Experts of a small language model: a variant of SOAP for the experts.
Below are experts of layer 10 (counted from 0) of a mixture-of-experts language model. Rows are named router (the router's row for the expert), gate (a neuron's input weights, with its number), up (a neuron's input weights, with its number) and show model dimensions 0-127. Each number is 200 + 20 x the weight over its row's rms, rounded and kept within 0 to 999.
After each expert's rows: a language model's description of what the expert responds to; "gets" lists some tokens that make up at least twice as much of what it gets as of all text. This comes from a sample of Wikipedia text that the model never trained on. Tokens count by the router's weight.

# expert 43
router,190,209,194,162,218,190,160,180,197,216,219,221,225,194,167,185,224,223,215,196,203,230,207,156,219,218,219,210,221,195,181,224,180,214,221,169,183,206,202,185,186,215,190,203,229,229,216,195,201,198,228,216,218,225,146,191,192,182,200,172,215,199,212,238,208,218,209,218,195,165,216,244,203,233,188,191,234,187,203,237,195,154,235,203,219,221,184,175,201,180,207,198,230,182,235,218,212,219,177,201,219,198,177,206,199,200,204,189,212,232,192,218,199,187,222,199,207,213,194,213,185,230,206,195,195,218,215,167
gate0,196,170,173,209,223,209,205,212,198,209,208,228,193,183,235,205,189,197,229,196,206,216,192,226,179,208,208,244,238,182,190,188,189,190,205,185,161,182,207,226,212,173,213,192,222,200,196,195,181,178,176,237,212,196,241,213,197,203,208,221,211,224,171,227,213,230,229,161,198,213,227,188,160,153,176,187,206,161,224,166,218,202,176,205,185,238,194,191,207,209,166,198,182,206,195,194,211,167,191,202,202,214,189,210,262,194,211,208,170,183,214,184,183,205,177,212,198,181,174,191,214,215,220,189,196,206,214,200
up0,199,178,229,198,202,181,188,183,192,194,181,199,223,226,214,209,239,197,210,199,208,187,186,165,195,193,176,218,164,204,196,188,217,191,204,166,209,211,191,162,203,204,217,203,205,203,196,223,220,208,203,167,197,199,244,243,193,190,210,175,168,212,208,204,178,194,203,224,219,224,211,154,208,227,195,172,222,246,205,232,216,201,171,167,224,206,201,204,205,194,206,176,173,196,174,202,195,197,211,218,229,174,218,162,201,219,172,218,228,243,218,210,243,184,214,206,182,203,195,238,193,180,192,188,207,228,167,212
gate1,175,221,183,207,215,207,180,186,194,216,185,180,214,177,191,189,186,189,215,191,184,227,244,222,169,205,196,221,237,208,194,184,214,172,204,203,195,224,179,225,201,193,199,222,194,173,161,150,200,210,218,201,191,210,148,211,163,196,229,220,202,177,180,207,209,253,226,179,206,245,217,201,207,201,192,211,217,211,195,208,207,179,202,182,206,187,202,172,211,190,180,222,168,215,196,223,196,224,199,224,218,209,196,211,217,163,200,191,198,233,228,212,197,195,233,209,210,234,185,182,218,232,182,176,168,172,192,175
up1,232,174,229,192,184,203,221,195,195,190,193,202,185,226,213,226,204,212,192,195,210,181,164,181,206,201,191,185,164,179,197,208,201,214,212,200,244,202,228,190,199,223,206,154,192,221,233,242,209,186,179,188,216,186,237,175,232,203,181,180,190,216,212,198,208,137,168,212,196,171,184,195,202,204,202,181,185,195,200,186,197,201,188,238,197,207,198,239,182,203,188,196,225,184,190,154,217,194,209,178,213,185,195,183,172,245,190,208,210,175,195,205,198,207,170,180,190,162,201,205,174,174,217,210,224,230,229,217
What it handles: Forms of be after subjects (is, was, are), and spaces or bars before numbers in tables and semicolon-separated records.
gets: " ", " was", " is", " are", " were", " be"

# expert 48
router,211,248,166,200,201,194,220,190,157,206,212,179,179,152,209,182,187,183,186,202,210,223,188,211,203,163,194,206,223,216,234,235,206,204,198,219,211,181,182,202,183,225,192,224,203,188,178,201,159,193,193,197,242,204,194,216,200,247,203,190,200,185,174,184,168,176,217,230,201,218,171,177,209,173,210,217,184,197,147,184,196,201,230,178,208,191,215,198,178,216,179,206,169,229,164,200,181,230,205,203,182,210,218,213,164,235,217,215,180,179,190,211,196,170,189,186,221,192,215,199,189,199,213,194,223,199,195,219
gate0,193,213,204,143,194,211,239,175,218,193,210,242,204,213,210,206,214,203,185,207,187,191,233,195,196,170,234,214,205,181,221,209,198,198,211,230,203,211,211,178,225,193,235,209,185,216,197,164,226,245,203,194,219,188,141,198,174,210,179,187,227,171,183,212,243,230,219,200,211,202,198,209,221,219,199,193,203,190,200,228,191,241,183,210,200,221,209,178,181,199,197,195,187,192,199,196,190,206,189,184,188,175,178,183,197,236,175,216,191,146,194,217,222,204,221,209,157,181,194,196,211,206,224,179,221,209,172,196
up0,221,199,224,141,195,222,253,169,218,231,207,214,187,222,217,203,213,202,203,219,197,217,197,185,213,193,218,203,228,190,188,157,197,191,200,200,202,227,216,198,195,172,233,198,205,197,193,210,200,222,184,190,170,168,181,179,214,214,183,192,214,192,208,248,219,211,209,226,209,197,206,216,188,195,201,197,175,239,246,210,202,198,155,212,205,233,151,192,209,227,201,186,184,210,237,228,160,213,216,182,173,186,200,211,192,217,176,179,209,184,208,202,182,183,204,191,192,204,211,196,174,189,200,164,214,184,165,196
gate1,177,208,185,195,241,235,195,202,221,222,214,217,196,238,196,182,204,203,221,186,208,196,198,214,222,237,197,196,171,168,163,201,181,198,211,210,179,212,196,190,201,193,176,163,244,197,194,180,189,175,193,220,202,194,194,231,220,178,185,189,197,225,198,219,213,189,182,209,180,176,183,193,149,203,215,196,230,170,235,211,168,163,182,195,209,224,199,218,199,231,235,249,191,197,204,198,222,230,208,222,189,167,202,204,227,214,174,168,198,217,204,181,181,195,197,197,180,217,186,171,188,224,200,197,185,188,169,168
up1,178,179,201,181,201,181,207,226,182,220,197,185,174,191,238,194,172,229,234,213,192,217,220,178,230,220,195,212,195,204,182,195,213,200,251,187,174,210,178,178,189,227,223,238,203,157,221,213,174,186,188,198,211,205,161,179,204,208,238,205,214,201,242,206,197,225,157,222,184,205,199,234,216,168,184,214,226,198,239,191,174,162,195,185,180,210,234,197,208,198,208,221,212,215,196,212,215,222,178,179,169,167,232,199,224,198,184,204,180,238,199,211,192,204,215,223,203,196,208,198,193,203,203,202,201,184,215,180
What it handles: Prepositions, articles and conjunctions beginning sentences or clauses in narrative prose, such as During, After, Following, The, In.
gets: " The", " In", "In", " of", " the", "The"

# expert 60
router,178,194,213,190,190,232,229,203,193,203,201,178,226,218,214,174,219,230,229,198,193,248,197,205,202,187,178,216,144,192,204,204,236,209,219,208,207,201,192,192,204,208,205,194,185,217,209,170,170,247,216,210,239,199,167,205,205,176,193,206,187,195,211,176,240,211,173,200,200,200,221,186,198,197,231,217,171,201,188,155,210,243,224,194,158,197,188,195,206,204,215,182,167,185,188,204,191,180,221,190,192,202,194,176,193,179,218,207,196,180,150,179,219,197,185,171,227,194,183,171,202,200,190,214,189,212,233,234
gate0,184,207,233,209,204,203,231,201,233,218,192,155,186,204,226,179,200,179,211,197,236,237,211,200,172,218,166,225,174,224,231,177,196,192,211,191,202,188,235,190,202,183,211,241,183,174,199,172,199,214,189,202,200,194,212,208,184,173,187,195,197,216,185,239,215,209,220,186,192,207,180,211,177,207,167,225,197,191,214,183,189,181,212,237,210,194,179,204,198,237,217,191,182,191,233,228,218,194,189,195,195,232,182,185,177,191,192,227,183,198,231,189,161,186,203,149,211,181,186,196,244,175,226,201,221,222,187,180
up0,206,203,168,212,214,209,194,198,175,232,214,212,187,176,183,197,209,253,195,210,166,201,190,211,202,180,200,214,200,182,185,193,187,220,197,186,198,200,203,221,202,195,201,207,204,237,203,217,203,187,193,174,242,191,216,192,234,243,183,192,184,172,181,206,191,187,201,194,217,213,208,194,231,234,209,180,185,197,174,196,206,243,207,147,208,186,233,199,194,156,183,223,228,162,187,162,189,198,191,235,215,171,221,230,190,218,202,160,224,228,188,177,200,188,171,227,213,205,200,217,212,214,159,192,192,205,210,231
gate1,219,204,196,181,201,204,198,179,228,188,178,207,216,209,232,211,215,190,197,191,238,186,162,220,188,176,194,243,229,214,226,226,207,209,195,179,188,198,210,184,196,174,236,215,177,204,204,175,192,229,183,215,198,148,189,188,214,162,180,194,206,216,187,166,192,188,186,179,201,181,201,206,213,211,198,193,193,199,241,195,215,174,173,202,178,235,198,204,213,214,190,178,205,156,197,194,190,245,185,170,195,226,218,215,195,224,213,188,186,226,219,178,203,156,195,173,188,222,216,212,199,222,152,195,188,236,229,194
up1,225,224,208,192,199,184,182,210,222,236,179,204,207,191,148,201,207,224,211,184,155,206,209,177,221,214,188,195,189,208,185,227,169,212,227,192,187,203,179,200,183,179,185,201,202,248,183,235,195,187,202,242,226,252,228,188,243,181,199,187,212,190,196,188,221,197,186,220,211,221,164,186,208,227,221,194,208,206,195,208,185,191,221,204,215,216,221,192,175,183,177,189,207,210,184,167,222,184,180,207,188,182,180,221,221,221,196,192,226,222,202,179,188,213,244,229,214,199,199,172,213,191,209,171,174,167,225,192
What it handles: Nouns for kinship and demographics, such as father, children, married, family, species, plus male in census household descriptions.
gets: " family", " name", " population", " age", " father", " son"

# expert 12
router,213,213,177,186,178,178,242,216,192,178,205,192,215,216,210,218,209,152,213,200,176,213,193,267,183,206,211,231,196,194,218,197,204,173,216,204,211,219,189,171,216,192,207,234,181,188,175,175,222,231,195,173,213,165,191,202,201,187,199,211,184,239,174,229,210,222,203,207,208,204,235,202,211,193,219,205,189,220,170,197,177,214,225,180,166,180,198,185,203,204,178,187,164,183,185,227,169,236,184,227,194,203,214,214,192,241,188,190,213,179,159,175,192,199,197,204,220,188,228,190,195,186,183,182,212,206,170,182
gate0,206,208,203,199,198,200,210,208,171,199,231,222,172,223,223,192,166,236,213,170,201,188,219,223,235,192,224,189,195,159,213,221,178,206,210,205,200,195,200,198,203,228,211,208,193,180,202,194,179,197,205,216,186,172,192,216,212,221,205,187,207,189,163,183,219,237,230,174,204,196,180,168,158,210,197,218,225,228,189,210,214,214,236,155,203,165,191,205,175,174,203,181,223,211,189,195,191,201,181,190,245,169,191,180,181,174,187,221,205,198,215,218,238,181,204,199,237,238,246,179,222,183,191,204,214,194,196,217
up0,225,195,226,232,160,194,200,202,195,185,176,229,144,191,209,190,193,233,178,189,190,185,189,197,224,199,230,229,202,187,186,214,186,263,199,181,233,207,226,174,207,177,208,209,211,211,195,196,179,202,208,165,199,203,191,179,169,237,204,199,203,173,174,195,181,184,204,218,214,221,187,185,184,205,182,213,221,210,202,200,222,224,199,192,226,205,233,194,194,167,176,190,188,232,200,193,176,211,165,213,223,196,196,175,206,218,219,243,212,182,215,225,223,191,213,181,217,211,204,164,166,173,200,170,210,209,191,175
gate1,189,192,216,189,202,228,203,184,176,174,221,207,181,223,235,178,183,201,187,189,218,193,199,215,226,225,176,204,182,232,223,190,208,220,198,147,162,212,220,200,223,211,232,209,214,189,168,225,205,204,212,218,218,207,205,188,149,183,206,207,170,221,210,214,183,173,218,230,195,180,189,176,201,170,213,213,219,250,182,177,211,201,236,191,216,170,205,228,219,213,182,226,214,200,173,196,194,195,231,184,197,213,208,177,227,204,185,171,207,247,170,189,184,211,173,206,225,202,222,184,212,205,198,190,227,215,213,183
up1,222,185,176,251,227,176,207,174,230,198,211,181,197,181,172,197,200,183,228,229,176,191,184,228,220,166,224,170,202,197,191,199,195,181,223,182,224,200,192,199,224,193,180,211,199,223,245,183,227,170,177,217,208,193,215,186,223,224,210,207,194,211,192,168,215,224,203,204,180,213,206,179,182,232,193,187,205,154,209,181,204,217,205,234,181,213,194,204,204,212,181,204,202,189,250,192,219,186,163,210,220,190,189,193,195,177,209,241,228,148,231,210,216,205,175,192,191,184,185,226,190,204,201,203,185,171,217,218
What it handles: Word-final inflection pieces completing nouns and verbs, such as -ing in sailing and parking, -s in graphs, -es, -ations.
gets: "ing", "s", "es", "ings", "ions", "ers"

# expert 59
router,215,173,221,182,180,195,216,222,196,190,190,193,185,178,208,190,184,206,232,193,180,204,169,204,189,183,248,221,190,216,215,227,201,204,195,180,199,195,174,223,205,190,193,211,208,192,210,199,188,205,186,207,227,168,176,175,201,211,203,216,198,191,190,196,198,210,204,184,229,270,210,172,217,217,210,211,212,168,209,178,200,232,216,182,133,182,197,205,217,193,193,198,205,195,163,185,178,172,228,226,195,175,200,172,167,165,215,249,213,201,190,189,227,226,214,229,197,201,215,178,177,178,189,178,193,180,168,205
gate0,209,149,172,256,163,232,214,219,190,214,177,202,210,202,218,209,234,187,214,209,181,182,175,205,201,161,176,208,205,210,218,209,220,199,180,211,205,202,218,164,223,163,182,178,172,207,201,215,202,212,197,168,170,210,201,164,207,187,186,237,201,197,196,204,167,179,217,226,192,199,212,194,222,190,207,210,204,162,222,174,217,205,195,198,199,181,180,172,223,191,188,180,192,216,238,177,183,195,206,224,152,212,192,188,181,208,209,211,210,191,192,200,203,222,196,175,237,191,195,211,199,201,168,188,181,192,233,158
up0,171,195,218,156,210,201,183,181,186,185,211,209,198,183,194,187,217,234,158,182,235,197,194,200,204,232,186,215,187,158,202,189,192,205,234,142,215,212,199,181,168,237,178,212,235,181,207,158,166,203,172,184,204,204,213,215,221,211,202,179,222,210,201,200,229,182,181,186,194,187,157,229,197,215,199,191,201,196,191,175,151,228,205,203,196,221,198,221,177,168,225,206,203,197,186,200,193,220,196,192,224,196,223,195,211,184,186,186,202,223,202,178,147,200,199,218,194,215,216,179,194,211,200,186,196,183,182,232
gate1,207,199,217,237,164,200,179,213,215,198,232,195,217,238,180,194,195,193,195,193,183,179,194,182,178,237,232,218,201,248,245,192,180,216,169,204,208,218,201,229,176,193,221,194,223,218,198,231,196,193,238,205,207,201,216,166,228,242,207,206,206,227,195,194,199,211,204,192,190,208,201,222,176,180,181,209,191,204,186,220,192,194,201,159,171,190,222,201,205,233,177,194,196,220,198,183,205,181,193,173,246,212,188,196,195,188,206,208,233,185,187,187,188,184,193,211,194,199,201,211,250,237,188,195,164,155,214,225
up1,202,169,208,168,193,218,195,209,205,215,230,207,232,186,217,223,182,166,195,169,214,230,203,184,198,215,151,186,214,237,200,193,174,217,193,259,226,208,184,228,217,197,195,228,228,189,194,173,198,196,220,203,204,190,200,194,233,180,211,192,214,220,218,245,199,228,218,175,197,206,206,182,251,217,208,179,202,180,216,218,193,224,215,184,220,208,200,205,181,196,193,203,183,203,188,173,205,155,240,211,202,215,197,233,211,239,201,216,202,165,210,195,191,219,221,210,219,188,201,200,228,222,221,206,179,194,169,204
What it handles: Time words after the, this, first, same in narrative prose, such as year, season, decade, century, period, week.
gets: " time", " years", " year", " season", " day", " later"

# expert 39
router,188,200,207,156,221,191,149,188,195,208,225,228,206,199,172,195,216,244,220,195,201,228,202,152,219,229,217,211,200,193,173,231,189,226,223,181,199,199,223,192,195,200,188,202,230,232,219,205,195,204,225,216,217,216,158,202,193,198,201,167,211,205,217,240,212,203,185,212,189,157,211,240,205,236,186,177,234,173,217,233,209,162,221,200,227,218,188,205,202,182,223,207,218,181,244,218,212,219,175,211,210,176,171,218,204,192,200,190,215,228,198,204,207,188,212,193,195,212,207,215,200,223,203,199,199,217,209,176
gate0,221,229,203,195,204,209,200,211,189,186,208,199,217,204,219,203,168,186,224,181,223,205,162,186,161,205,211,208,198,186,194,221,196,214,213,186,190,228,236,174,219,174,193,212,188,198,197,215,218,209,200,199,218,162,193,165,173,169,221,244,209,196,260,195,168,214,186,160,203,233,212,216,231,207,220,173,197,219,161,174,198,216,221,185,165,207,234,206,201,166,173,191,193,158,184,186,206,204,236,203,189,224,216,215,223,196,187,189,231,176,190,185,227,227,215,188,182,202,197,188,197,217,185,214,202,179,197,185
up0,215,184,175,197,199,193,192,200,236,210,198,207,213,210,161,210,228,195,209,187,147,175,199,236,183,205,151,222,204,239,216,182,169,178,231,225,216,162,209,202,238,191,235,189,202,199,221,208,174,204,196,236,166,186,212,197,226,215,217,206,222,212,193,193,217,224,181,182,159,198,199,202,204,227,195,204,204,223,202,182,185,204,188,221,215,224,192,204,187,217,184,177,210,190,199,165,193,206,192,217,209,170,159,163,221,197,168,179,178,177,207,176,220,194,229,203,179,204,204,189,162,193,200,187,172,191,188,209
gate1,204,169,207,188,189,175,203,228,185,193,195,189,185,197,174,189,216,208,212,212,142,185,209,192,205,180,208,211,212,203,201,235,174,187,160,184,195,219,181,235,186,201,224,206,191,171,167,181,200,192,231,157,204,179,193,189,205,203,186,258,183,193,196,178,183,206,196,210,213,224,214,194,193,223,197,169,204,213,189,191,207,213,227,234,223,200,185,211,199,217,192,210,211,173,160,207,220,196,179,196,189,153,190,151,196,213,220,203,190,169,166,188,172,233,178,204,174,213,193,235,218,212,228,198,191,200,226,216
up1,195,204,176,181,219,172,177,185,205,221,220,218,225,197,201,199,185,181,209,180,216,231,181,189,230,188,195,199,174,215,202,180,198,249,193,180,175,203,188,185,169,203,198,217,215,192,212,184,207,180,164,208,178,215,230,221,200,230,227,157,183,201,214,189,216,214,235,181,190,224,188,182,177,195,204,220,198,173,162,208,187,202,185,167,176,169,203,213,216,199,225,162,192,203,194,184,173,192,213,199,229,194,208,216,212,208,187,213,209,224,160,169,184,159,182,193,184,191,230,225,198,222,182,172,240,240,218,188
What it handles: Subject pronouns it, he, there starting clauses, and month names or years beginning date cells in tables, such as December 10.
gets: " it", " he", " He", " It", "20", " which"

# expert 21
router,237,186,220,179,218,199,226,206,200,192,164,180,202,165,198,201,197,199,217,182,181,176,191,198,233,214,214,159,221,164,189,199,178,200,208,200,190,190,191,177,210,176,167,207,155,191,208,215,168,221,196,163,184,227,206,221,184,205,236,239,207,221,199,196,218,192,217,204,192,217,214,169,227,202,232,199,186,198,203,216,182,215,226,202,158,168,175,223,188,171,218,233,245,218,199,178,162,203,209,206,179,182,184,208,207,232,219,225,203,208,194,181,195,187,236,212,183,187,196,213,192,202,211,200,187,208,163,223
gate0,219,226,215,233,158,150,184,213,206,170,190,186,204,245,187,172,218,207,189,233,199,204,219,210,200,186,185,211,210,193,222,209,200,188,236,192,197,226,153,218,200,209,188,220,220,222,226,214,171,173,192,213,207,189,201,207,199,220,207,223,203,181,190,201,239,237,175,234,194,230,229,213,197,194,173,180,233,211,185,193,195,211,178,190,166,237,226,195,190,181,193,194,198,190,184,195,202,205,192,180,228,206,195,189,226,206,204,232,185,216,220,187,230,223,222,190,212,213,175,207,220,205,221,165,215,197,159,226
up0,190,193,178,202,207,211,216,184,240,230,194,185,168,201,226,219,195,241,199,223,166,208,182,241,214,201,201,159,177,189,216,237,202,200,198,194,199,179,189,212,172,197,191,190,213,168,212,220,191,210,193,196,219,212,162,208,158,209,167,218,197,190,203,222,201,196,229,201,233,177,198,221,239,232,189,195,224,172,228,167,205,192,200,209,156,192,239,200,214,216,223,202,208,204,216,206,232,195,206,187,179,225,195,178,209,207,215,214,196,174,207,206,218,205,222,203,194,181,225,193,245,195,203,168,217,188,213,248
gate1,165,188,163,183,194,165,215,210,224,201,180,193,204,210,202,200,218,206,192,216,215,201,208,216,207,184,186,206,226,178,183,217,195,185,204,210,149,199,194,241,207,198,207,203,183,193,151,212,216,251,191,224,206,227,173,164,221,193,170,212,163,184,237,196,216,205,212,159,194,184,199,186,205,187,171,179,194,169,210,203,223,232,215,207,195,178,184,198,191,195,203,201,199,237,184,207,149,165,202,170,187,212,195,226,204,169,171,221,180,205,187,191,175,197,191,172,200,200,193,222,184,215,164,195,213,221,218,182
up1,223,213,206,214,213,194,209,201,182,190,197,203,151,201,217,201,228,183,207,234,187,189,192,199,230,209,199,206,181,189,210,239,190,162,182,198,170,179,168,168,211,186,196,234,197,178,162,159,207,183,172,197,240,190,199,187,203,223,191,199,213,155,184,216,181,177,189,182,215,220,194,203,206,169,223,197,179,197,198,207,238,202,175,235,220,195,184,183,203,239,237,224,172,203,234,197,218,180,179,201,213,212,174,175,179,200,186,190,223,194,174,194,198,205,228,191,209,191,233,185,153,217,202,219,215,220,197,212
What it handles: Last two digits of years after a 19 or 20 piece, in seasons, dates and tables, such as 2019–20, 1980s, 1901.
gets: "17", "22", "16", "09", "08", "14"

# expert 6
router,191,212,202,163,225,175,150,196,201,212,196,220,239,209,175,215,198,243,216,187,195,203,221,154,199,225,207,189,200,208,181,227,203,195,196,167,196,177,232,177,193,192,198,192,223,223,229,196,185,213,218,222,231,199,178,192,211,182,171,158,212,226,220,227,222,189,193,204,192,164,220,227,219,231,204,169,215,184,208,227,225,179,251,210,211,225,193,188,196,191,225,224,209,168,233,200,214,201,173,182,210,182,175,213,182,190,200,192,205,213,184,212,177,186,225,203,207,203,187,220,200,221,236,220,203,219,206,192
gate0,216,211,179,225,144,218,209,167,201,170,228,184,186,161,209,210,210,206,189,229,215,255,201,199,165,203,217,219,188,204,202,173,195,214,184,182,168,198,212,191,218,166,164,172,206,193,200,197,236,193,210,218,177,180,178,218,224,199,194,175,194,221,202,184,182,188,183,190,239,206,200,220,195,189,194,194,194,194,189,220,176,239,188,188,206,192,239,212,209,215,231,235,213,197,225,187,218,173,212,240,187,215,210,195,228,211,197,227,225,180,167,198,232,187,224,187,207,208,184,196,201,177,226,181,197,206,218,224
up0,209,234,189,184,193,229,199,231,225,255,196,208,188,236,199,162,200,184,232,186,196,194,186,206,217,217,214,172,202,220,210,191,163,183,222,166,245,229,176,163,172,206,220,208,183,194,196,173,194,192,214,171,209,179,202,194,183,179,177,211,229,191,236,218,211,206,193,219,197,186,206,178,218,206,192,206,248,225,212,191,219,209,241,195,214,217,174,183,162,194,225,191,202,192,176,197,198,205,177,177,184,216,157,205,191,183,202,199,178,199,213,195,184,190,184,207,183,206,206,162,225,212,165,203,202,197,174,212
gate1,235,196,184,199,222,214,209,200,194,234,167,196,184,183,183,213,194,163,218,199,229,163,203,253,184,175,237,191,214,219,243,202,199,238,177,194,181,192,177,196,221,227,199,216,222,196,218,188,228,164,201,197,186,197,197,194,189,224,187,225,186,235,220,184,178,215,178,211,197,218,200,194,191,208,188,200,173,175,153,203,209,204,215,212,197,209,192,203,203,209,195,202,227,169,218,195,205,209,218,204,196,222,185,186,184,195,171,189,175,183,197,179,215,250,203,233,197,240,168,225,212,195,206,189,197,195,190,253
up1,207,179,187,192,229,211,170,225,177,242,164,188,203,218,240,194,195,194,187,205,181,182,206,194,213,204,200,191,192,197,191,221,247,192,200,193,207,199,215,215,216,206,230,198,195,184,199,199,174,130,199,226,190,215,208,229,199,225,193,141,186,210,211,192,227,168,168,215,192,202,202,208,198,153,184,183,198,211,166,196,175,196,211,225,253,186,178,210,215,202,227,198,172,208,207,191,216,184,218,203,194,213,216,172,195,211,221,194,201,182,230,163,194,186,174,235,189,208,228,201,214,181,193,206,215,205,210,220
What it handles: Hyphens inside ISBN and CAS numbers, spaces between table figures, plus currency and unit tokens like £, $, million, lb.
gets: "-", "–", " ", ".", " as", "0"

# expert 55
router,211,222,169,178,212,205,210,163,202,241,218,205,185,225,189,236,175,216,223,186,195,189,172,203,226,207,190,186,225,177,191,175,205,185,186,195,233,196,197,184,195,189,190,174,216,173,227,207,193,198,218,191,204,221,183,200,197,185,222,188,173,174,196,180,199,233,195,202,193,212,170,229,192,197,216,232,181,193,193,179,211,219,192,232,205,167,202,228,210,229,235,196,156,189,198,203,178,185,240,160,162,208,164,169,186,193,189,223,183,196,211,176,203,204,188,247,241,190,187,181,211,176,203,170,208,191,217,185
gate0,210,236,176,197,216,217,205,195,199,225,223,210,200,233,212,203,208,193,232,206,202,163,162,202,208,183,193,222,197,197,196,195,194,173,160,201,178,225,234,166,235,208,220,199,190,209,248,214,187,175,225,226,196,219,192,215,229,185,220,214,192,204,174,224,198,157,207,209,189,215,202,206,210,203,200,207,224,172,178,212,187,206,226,234,219,187,192,226,156,195,197,140,187,193,172,213,204,216,168,181,219,207,207,191,222,215,218,175,213,173,183,189,211,210,194,180,199,218,172,189,200,192,202,246,211,230,204,214
up0,153,198,202,224,199,195,220,174,187,214,207,183,218,224,200,215,170,178,209,220,187,184,162,221,248,176,185,165,157,203,190,205,162,218,192,224,194,202,179,182,230,198,220,201,164,196,170,211,216,204,218,227,215,239,208,210,242,221,215,234,174,190,177,195,188,166,196,204,223,194,175,173,214,201,187,198,182,174,197,172,204,205,210,186,207,170,216,190,200,172,221,185,163,205,166,192,181,230,207,186,189,207,224,214,198,209,197,210,210,190,190,194,231,182,172,219,210,212,182,190,182,215,208,172,220,185,185,222
gate1,214,178,166,223,187,207,186,181,175,210,244,205,223,178,156,177,222,154,226,183,220,185,219,216,231,180,202,163,185,245,240,191,210,212,208,192,184,185,184,220,180,207,169,191,148,208,185,187,188,194,215,194,184,199,165,214,207,223,207,202,222,176,188,190,192,225,223,197,210,192,198,198,212,219,205,180,209,216,208,227,215,187,182,193,203,233,218,179,187,191,183,165,213,196,212,194,203,193,232,216,182,201,192,205,201,215,201,209,199,198,187,206,193,214,195,172,208,198,223,204,177,193,212,146,234,159,208,239
up1,206,233,238,180,198,202,219,181,212,191,171,181,193,239,266,219,196,210,173,198,203,203,172,184,160,229,179,234,193,174,166,207,187,202,205,216,219,201,218,171,206,186,178,192,239,203,239,187,220,219,199,198,185,209,224,205,206,192,197,197,185,221,189,220,177,185,179,236,191,199,226,198,224,200,214,199,196,206,174,185,208,221,189,235,211,204,185,222,220,184,183,211,213,164,165,204,208,174,157,170,212,215,213,190,195,199,199,210,203,224,229,197,215,231,212,204,197,195,196,209,201,221,149,219,184,200,192,174
What it handles: Articles and prefixes opening names, titles and award categories, such as the, Best, vice, co, anti, main, new.
gets: " the", " The", " Best", " a", " co", " new"

# expert 54
router,216,204,217,200,196,216,270,166,202,202,187,190,175,191,182,183,179,203,216,211,216,162,217,188,182,205,222,185,234,217,182,204,182,190,201,197,217,220,214,232,216,204,193,203,186,193,187,229,184,206,196,159,183,188,179,175,180,199,215,209,225,232,206,214,203,199,193,222,197,245,187,161,232,209,187,206,169,172,188,237,210,227,165,192,163,191,188,204,184,194,197,222,234,216,188,210,193,176,221,187,178,168,191,223,218,213,223,216,221,187,194,174,176,187,238,220,214,207,222,211,211,214,227,191,186,200,189,229
gate0,170,169,204,209,147,202,201,146,214,219,197,187,230,175,202,171,216,187,178,186,171,178,215,182,186,177,194,193,181,175,181,171,191,225,170,212,222,166,217,230,206,192,192,180,197,186,190,196,172,218,226,243,186,166,214,180,193,186,182,204,212,186,203,208,203,218,219,222,216,205,199,199,189,177,186,221,186,231,193,190,184,231,194,212,184,243,257,191,194,198,196,171,167,191,200,207,190,211,206,193,164,245,203,192,190,224,184,218,198,207,196,206,205,198,198,227,177,204,217,188,189,187,178,190,168,209,184,180
up0,198,191,208,172,175,187,213,144,224,217,211,171,233,204,197,160,211,201,228,203,162,189,215,193,177,209,205,207,198,217,168,201,183,212,198,224,204,206,182,227,193,203,207,202,230,204,209,202,171,208,235,212,176,176,213,168,199,196,184,204,175,209,194,208,206,174,225,212,217,211,204,188,211,197,187,198,180,205,224,169,177,195,155,223,172,246,259,227,195,204,189,190,178,190,204,194,192,209,189,193,191,228,206,213,193,204,197,219,200,206,158,242,201,208,204,224,180,196,193,212,171,220,155,196,166,198,186,163
gate1,181,181,218,187,172,241,165,241,214,189,193,220,184,240,196,201,225,177,173,200,195,210,167,237,178,196,181,226,205,191,191,220,228,209,219,204,192,211,194,179,237,191,159,223,202,193,209,194,189,179,191,212,163,188,225,225,223,211,185,226,191,216,205,201,201,204,216,177,205,209,192,209,226,217,198,229,218,215,205,220,199,204,171,209,207,191,195,243,205,196,188,176,192,181,231,200,183,214,195,208,158,196,176,190,178,213,197,203,200,193,217,211,241,196,231,206,192,262,204,232,198,248,178,206,205,181,184,196
up1,197,250,193,184,192,204,183,227,168,200,196,184,181,219,200,184,232,185,165,224,194,157,208,226,217,167,188,195,217,198,215,216,206,212,189,215,155,210,197,180,213,184,209,241,199,198,202,228,208,203,214,206,198,196,216,202,197,216,168,233,185,209,195,170,169,230,186,210,188,201,187,190,199,198,208,213,184,192,184,203,176,219,230,197,205,209,203,208,198,194,230,201,190,191,206,219,167,234,246,142,201,192,183,153,220,194,175,211,198,216,238,205,205,199,226,188,160,207,235,238,203,235,197,207,207,193,197,194
What it handles: One- or two-digit numbers in dates and stats, especially day numbers and year prefixes, such as April 19, 18 of 1812.
gets: "19", "10", "18", "17", "12", "20"